Experts of a small language model.
Size: width 512, vocabulary 32768.
Experts: 128 SwiGLU neurons an expert, 8 picks a token, a sigmoid router.
Below are experts of layer 2 (counted from 0) of a mixture-of-experts language model. Rows are named down (a neuron's output weights, with its number) and show model dimensions 192-255. Each number is 128 + 24 x the weight over its row's rms, rounded and kept within 0 to 255. Numbers have three digits each.
Before each expert's rows: a language model's description of what the expert responds to. This comes from a sample of Wikipedia text that the model never trained on.

# expert 28
Words like not, no, only, died, served, life and career in biographies and sports records (Did not compete, Championships and accomplishments).
down0:140099116104142129132164150152136121085129153140108158118128155124098125159143124136095153175133102153140166091125108121090147135152137134146102101150127120137140154144134170163161109143146150
down1:139119115125132087132109098120172109129096112185107137153144123146095137096111132114164099129135120183116095098118130133142096124119098142119143163106112124097100124134166111166170171185132138
down2:141122142123123131139129142067155129089132098110082130146093142111123074146145117100146144091144087107126143112077122156139128104117153122129120140162136109137107129114092158099161177170142174
down3:136100114098150097100101103131122154081136110139155094117096108122144131108149136130107139084115115100102107128134043146108094120142137163105128104170141101067146173110168135129102131152117160
down4:147116141095089108122118120135146119135114132105141173114162120136141127091159144128116114144120131126114148132114113044128110109149168127130124104134130136136110124156185159090120114119126141
down5:144156141105139106109095153145149147141097177136127179127098136128154052092186176148167139142142111172140148113111174109147162135158128127117124185094142166106118105130124129122095136124145137
down6:097134161122167128144130153118158103192199155119114135118142134090103125132132125161164153117152098154087110102138140133132137113128117108136184117109094116147082159093131111112162133122164113
down7:147082123130165147100067102112103144167123110144138141115052062120141116152096173116147135148117158130128154112130140140116128137108116185100119138097114094127154123151140098130118132121116110
down8:125128105129118132143144124107133117133157124136114156130107111132162122153147156133128153122120147097156128124150095115144094150095165109191131102158135153090092086153142157118136158130203142
down9:142142127113099117122156127157123110131103156127138117135146097094151111163119122111149112104098159145085151158124096116118138080115170183137116091146110128105092112117127105169139135125115160
down10:096151127123096117121077130117164113119100163134121139110109133134142133099102108134133124143089122118114141114112096123153155151141122107118139111157130108126122176127153124114140101121131097
down11:156092153157080121071106103168153126115172118153125170140133144191162117119134131109146152122102119178144102092121165113153194124117085155136097138154142184122126123153139143144146128111122102
down12:138149139108163131099117092090081080122166124142111129143120133104079117105132105101092136108160121160067132133128141168191084119152108156121161128113115127151113140123117144149136115109112128
down13:122101133175114173081131100123118139153133163150149151098164120135120142110108142120174119122145122139116120127134142114171104117119109113119140123200114156152113113144146102132121142165117119
down14:168078106112128125186166145137108163172118091123115180146149094089128138109134106132145096113131152122127147138093126129152117094125101094097137140120134172106099138143136151132134156107156160

# expert 29
Words just inside quotation marks such as You, too, Never, year prefixes like 19 and 20, and quantifiers more, all, most.
down0:137118120116102120143131149122102136126093123153137105129129147155095172100120120142142138134125110140158130103084157130175115142116156124156104134139116157154128146140073121138096145118167132
down1:158171140095170145165137126135124064103105071178129113138146117110178092132182104121123146158116146150120089117150096138165137150112169123097126146102108125128119152150106112144115115119142097
down2:153097125117110105127106109117195144138147123138107100087113081113105119154110121123134139121143127136103154157161101097104121115113127119147103123105129075138086129114145127113155100107122120
down3:123108093143139154134129106117111128091123124102142164139068173102121114132121113165127143151103168110138107133154117131111117128140133130150112092149180154105120159146179115125181173135130125
down4:094144148149098103125128117137162094133188110115103105121144119118110138158151119083113099062125149108116123187149118150105161146107108115105103120109134132117123134133092133119107147111133120
down5:150092114148097173138091115129124101101156153119109097174144155134113175126117116101103111133124105169164119074161136124127104133131090104135143125136115157131119118133132119110139125143141091
down6:121126138111111100105121153134131156108114128157103158095170152129151134134143129116108111129088116180150145151077172141115168116122123147110169134151125126124142127153149129154105109132141104
down7:163151123107136156086112125156135117141144107147136136117097137071132157155139137082123140136131081105108121092160151130131140080142121130123141121146132156092133132103137096108115077124100132
down8:155137139137136162100091162119097125094124092086121121104147126094087118143122132147130168109130152119152142188150126111114115126128146111136160087119123119130128130148120034124117093114154115
down9:162129115125129095145086148156142139164109130144107156123146136129149127077108146155150103126111166124107109138093149106178127106137125095136128162109173157124132142143171127151113123129168097
down10:112114163168121108155111132140193108115122130106126161112102122143133108144128108160116153165161192130128119127148161133125177110127187116150113105172150118121107158135142170122130095136144103
down11:125124110130113114100102119135143114101082111146099135135126104119125164163106099091089153114155138114118128152151127129144080167144145165115171175125132142082137136129153173137096109131168132
down12:119089090159086097061115112126145131117160162093092102102159165151152134118130165135142108161117168082097149117127141166138138118098149114146147136134110132095122152132198139112139164150139144
down13:153121092133086142161163157087156095109116104118186123096126088110080143116160123110163140167110098114167144149092117109152111116138125121143127131146134155112150122067124141126122116135170110
down14:139127110125130099151107124117149114133106104118101110134106116142134162118142093135081155157100147148125103130103148110119125123123166094159148100113158160126091097163175145162113093133126126

# expert 44
Word-internal fragments of foreign names and taxa, plus geography infobox labels and coordinate marks, e.g. Bakhsh, Capital, locality, °N.
down0:160115091133115077120113149086134146119169142112132111181082131102068107167123134127137127108075133092143130152100135120178174084114152129116137115135141145131149098131138150132114140162154127
down1:162109112137120187136134108104105122146114152133138172121125085133157124159140109135126134107149102125149141144150132099113153157121127118149127126169114120110116142119095140141127141120143132
down2:161157136106162200091145124124121083112144094156126117117128144093131160120177129106118114093104120152139101175117118095111134139086169122123156133090133106115078148124112111133128099134091083
down3:102138148108173186116146115146128143140115131100114125124094116159123112125142126146147156127167115174056131189105124121146124154182142082157115100176156104114140123082162121129134135120160170
down4:147102120112144149116158084127159145124133128144123120071150158115153126163118161117166135088136158135093144109112084114136132054140144096142168134153115139087149127122130151118094142139136127
down5:139117125150175092113122116112102131194132120141115123105151099130136138103108155157088139122132175113139165112152120148169104131135156118141122131131127156165115099118144076122115131100147167
down6:112160137112169099197109136105166129138138158145139124103168147128098152089095165123137160137149125112142145100108142108115128102153132103165095119098136183136112153142143146097126157090136130
down7:092136109114123137141112123100157139107118082156132138141095110140140124153103138114154131172134173084159140151111139140103133166126151129123116109157145133138140129111116117138169125153141107
down8:149127115127070133129134130145129147160124173096156148105134116110150133098138105138112096140126179091120154143086157137151144135125124159128161145152117124120122155136141124084113117121083128
down9:097135169093090096149128130115124145103144173172174170141108135134179127139144147140141130119166121126139133124143124135122136141138091117147094094148113078134131082132164129120122120151120108
down10:173109146120127145140104143118151144132122109125151145122079145168140111105148125076107139117120137121167136148111170152147073116166115107147141141133152102149130083124114150127133134086136103
down11:152167127133136153106139138160132125141153138116113110096095140130122184109112085102152133135135127099151130107104137123165135141116145118120111140110119112106147099123136126169131154107096164
down12:132095118142106095146146133104152129156122135123127120128165115103136139160179130140126133102129132112135136139108110118142097118147123076180169111176140126140106165111121096101111102103130126
down13:139115110137081123101083140147171122161125127151111162168155170117141100164123141154070109128154148139117154139106102098131106149168123146089120139116110098118087123145131165095112090164100131
down14:110127142076106122143129168141178136115131141098137146102121172130166116175099115176088132145110154109127149159136109131187140138125119146112160095102132104103127119156142144129082069133143137

# expert 5
Short vowel or syllable pieces inside ordinary English words and some names, such as tem-po, imp-at-ient, g-ad-gets, itiner-ant.
down0:131174128085130112091112088153135152138144130118142175148149118130118122102110122141170139145091157127096156163146090153142125097104098105116111136135141073160118149115167137139110123100114132
down1:151150134131169089101147133109159127102117084132151148132076134091114147087110139150112155114140140127104094147165172117172116146110103080092124115129143130068140125153083117141153092160164115
down2:093160129120126155142180093150115099149120141119160109145160105147118110162150082119108114137090125147105143104132146145137134150120150106135103156124097168131121140123124088090154130108104085
down3:129172126126126126099113136123131122139136117080136120172117098172134119100115130139162123124121123161151150107152182164137135110123161147164114161094147145112147105169120159157147072143136145
down4:171147139136105124085153128097157117079122170145124125117160148094145166117158134114109110142113131108130135127161137133138143109135170100135124142104150092133136133130110101133199155141134159
down5:125119139129090110133095126116132099108153136098108102078124152126083130117125111098139140140106121094161131145157120197126141124110145077139110103097133138087122143135102086144105174135125128
down6:140078139142176103149139151147095098130140109121121118118179136136084136112141114129138111139134135108177124154152102146095139122141087148125101108114118153126121140094105143156076136125132092
down7:143104120118115113093112090109127102111120156084115155103104126144109134171147148127097111147138150117153103140126141097159159140106150159141125113136130165138103118158134136133134085146170150
down8:110140145140098078155133115095139117119121126147100124133140103107164099137105105127111103125079140087147122144147121088104066150152108151144112127095103068141108172164094109134113147122160098
down9:119107115120162116123153153153127107100181134164107135104136163138148126157120114114141142074148108134145110126138153122106157173107111137126090137117112073132145106130161152138151105110127164
down10:123156134126106182096117109126084122131112166131109142113130117110148110129113135127108100114097126109088102165093133141120085123130137128125164125152106154178144180148190104130118140122143105
down11:104164142139134087107106069132120113082128112120100114135123155131114150133057104137139088116130171126131133126131101140147132153147078134104137103083093114120136165107141119107098134127104119
down12:142113144147119177124129134120190114126153128154104131129193122146164153142124142110162124120157082139133129115122125135118107141097160143110097131123153146138161160124161127137116124113108128
down13:112103107144130111098112158114075134116093134117138099117082131102178101068106088082113098117116151158143085120156108088145140139163135141142122120125122144111089120133117126104122135127065167
down14:149155120167097106120114158153106117153154098129128170144147164148127078146076138146113142119116128128118126126132136103087129137153084107129161119164129083100115101111142162130129095143077197

# expert 61
Given names like John, James, William and surname pieces after initials or first names, such as Watkins, Murray, Bartlett, plus US states.
down0:147128126110130106134121148098096109126104140085119140137117132096091135113087131143165097129086082098075116129131120165137099135121125093134093116131113100106144125104122103115143136111122144
down1:121090144111087108149090092107150141178159145098097139140144117117147152180157096175119160163192114159162151136141148172172156115124102086143100138103126157144135182119105156086143110077155120
down2:158141128125188090107139176110123132121133144112150099105113088143131089105109094055150101130151116126139108155147106135134156137138132135098167099141126142099072130139124148143137119111144106
down3:140116087133079086128139132092077146117129110122121168107151113122146127150109125131148130102148125128135124130141174146120124091107154077122162132113116120116109131106138128119131106089100167
down4:111183123119110185143121110139174089160137110085132112125114147122133122175132111115137120144157147118102132166098070114132099097152157124131130103112149137119077138161113172113101142129137079
down5:102135128119122136129130162149095164116160135102149146084123144130152153117104138120098153112107155113097061113109116125184088092123096118125149111144079111145126162138143122123121098126135103
down6:128131101096139099148103124134147121152088106132137109124143166127142103163130127103138092099087146157130160143122152143180133161126123120135107156148116058136168104138149115130123109119103111
down7:125128087104107110135114121120122102136106141112112145139144128108111127161081133109145127106155108141123141123185136139165119114119161118140109151136136164093127154122152130118131142161104107
down8:106105111081122137126125130122162117156105095149095121130134116140147140128150118128133145130140131124092107124131096144157067079136074128110076136143121143151190127144137158109136123129116139
down9:106172183124151073184112110138149120109127099133130131101147105170136165142109151094120187129117110117151105122094121132097080174180112151124067128142148139150117115121128145137145155129129162
down10:151107112133163134184144124162123141130126062131119138120158130123150113172122198106132138138108113152101095121136143144058155122083135108133112111108120113143138115119133130158132156153132129
down11:096131165143154161110148139090136148114099115121090129175106146117094100149160117141123123140119124070109097141104131129125114139131151091112135149098093125151114090101111112071094138160104160
down12:129138129124112146143151128151136134081132160116161139134115136116105106104160123085164109114110126115127141149131123088129141082119108154150119116122110157123124136134126144135128147137125151
down13:129132131142125131106151087158122086146147183116151168172187105103119107110127137119129155115158139155136153093102149127118080120131095171106149139122150127120104094104141143099138081128094129
down14:134121160126106151121147147081103120144148114123132135147110111075158104137128147130130143099057121140119139099132130135148100132134108112152109133116112097111103122125134127103104115134137114

# expert 40
Pipes, colons and semicolons in sports tables, score lists and filmographies, plus coaching words like coached, club and Team.
down0:160141111126176113113138119127186097163126152123164128109142126138132118146120146178111158073108130089094080175119168162122149145172114140140108139128120169141129116137114075091111159158131132
down1:165149107134151138112127118088130148155092140143127163135177131134132109148169133105142117104131140127111177125164131132130132120129120099123138103170113152137138082086118113118120108120113113
down2:114164128117119154144080159162129155148134124120112153127123193120108123118114167118127118126150142132134131161132152140124137143140177152134123118104152142110161139146122124148117099161110119
down3:135135140140155184126149132123110100112122093126159093136144145117088121130121141106106138091122133133126143143147129147105177155129127094114123179123109096158120125150130126133152147097127154
down4:153111105140140118156129123130091135135124107127110083093126117152131140095148141107122144136129142105131160113125140112115122126123127109112093130137098102140085094133158117122110110097140090
down5:126137093121121099156152125119103099113120118138139133136156157162145119111138158123148156109146130116101119144142108163113158106169112109133087138134125152115151086123135116104178093196104141
down6:153172096127126150132141100141140125132103124067072136095153083126146097113123094109112086116129143126131102128090132155129112139125172143139118144111137146124156147126114162142141158150135145
down7:137110116140120157104111072126097112108129140096132082096070165147127112169163106100125098108113107136102135088130116133134140098158126104166150163175159159135116103147130113097142161132148124
down8:130121145161143108150093131101092090143168124149117155146144168139114154142116147151129132175120145129105127112147104162158139151103144100123135104141138145139149122117115198135128096112123177
down9:157101195143145107087119120119095119124149157134129131094142142112127118174137117168131128121155111140102122125093144127093129137106136121169153161122100118149143127146093139110136158129132124
down10:135132104124137106137137136114097157158124126133128113117132124120108132143103083161097118118134161133166096140123144083141128157133158178146111159146173123162121129113140145107149094153110147
down11:142136130082142087114112135119141105124107101108140105156113167127163107146128138162151118106146124134148089151106110149107146139107131104146108162131109114119144115099066120135110145118157141
down12:104133119108135119156096103083147188137156151121129120109138124125148158101144119146132159133141122122145129116134172155070127107096144080101136175090127141152086125115088132132135104138161103
down13:094135128089141140131084097114128116127158134111115141125146157129092097174138139106130132119153126130154115145097110133094126117120126148172083134121127138110114148116112125142156138120086121
down14:167119111136128141102172134150120164150102108096151181145175078115102081106132151098126181093105110097099154147144127171146123110128146137107123147189134110145132150135142154115135142139116159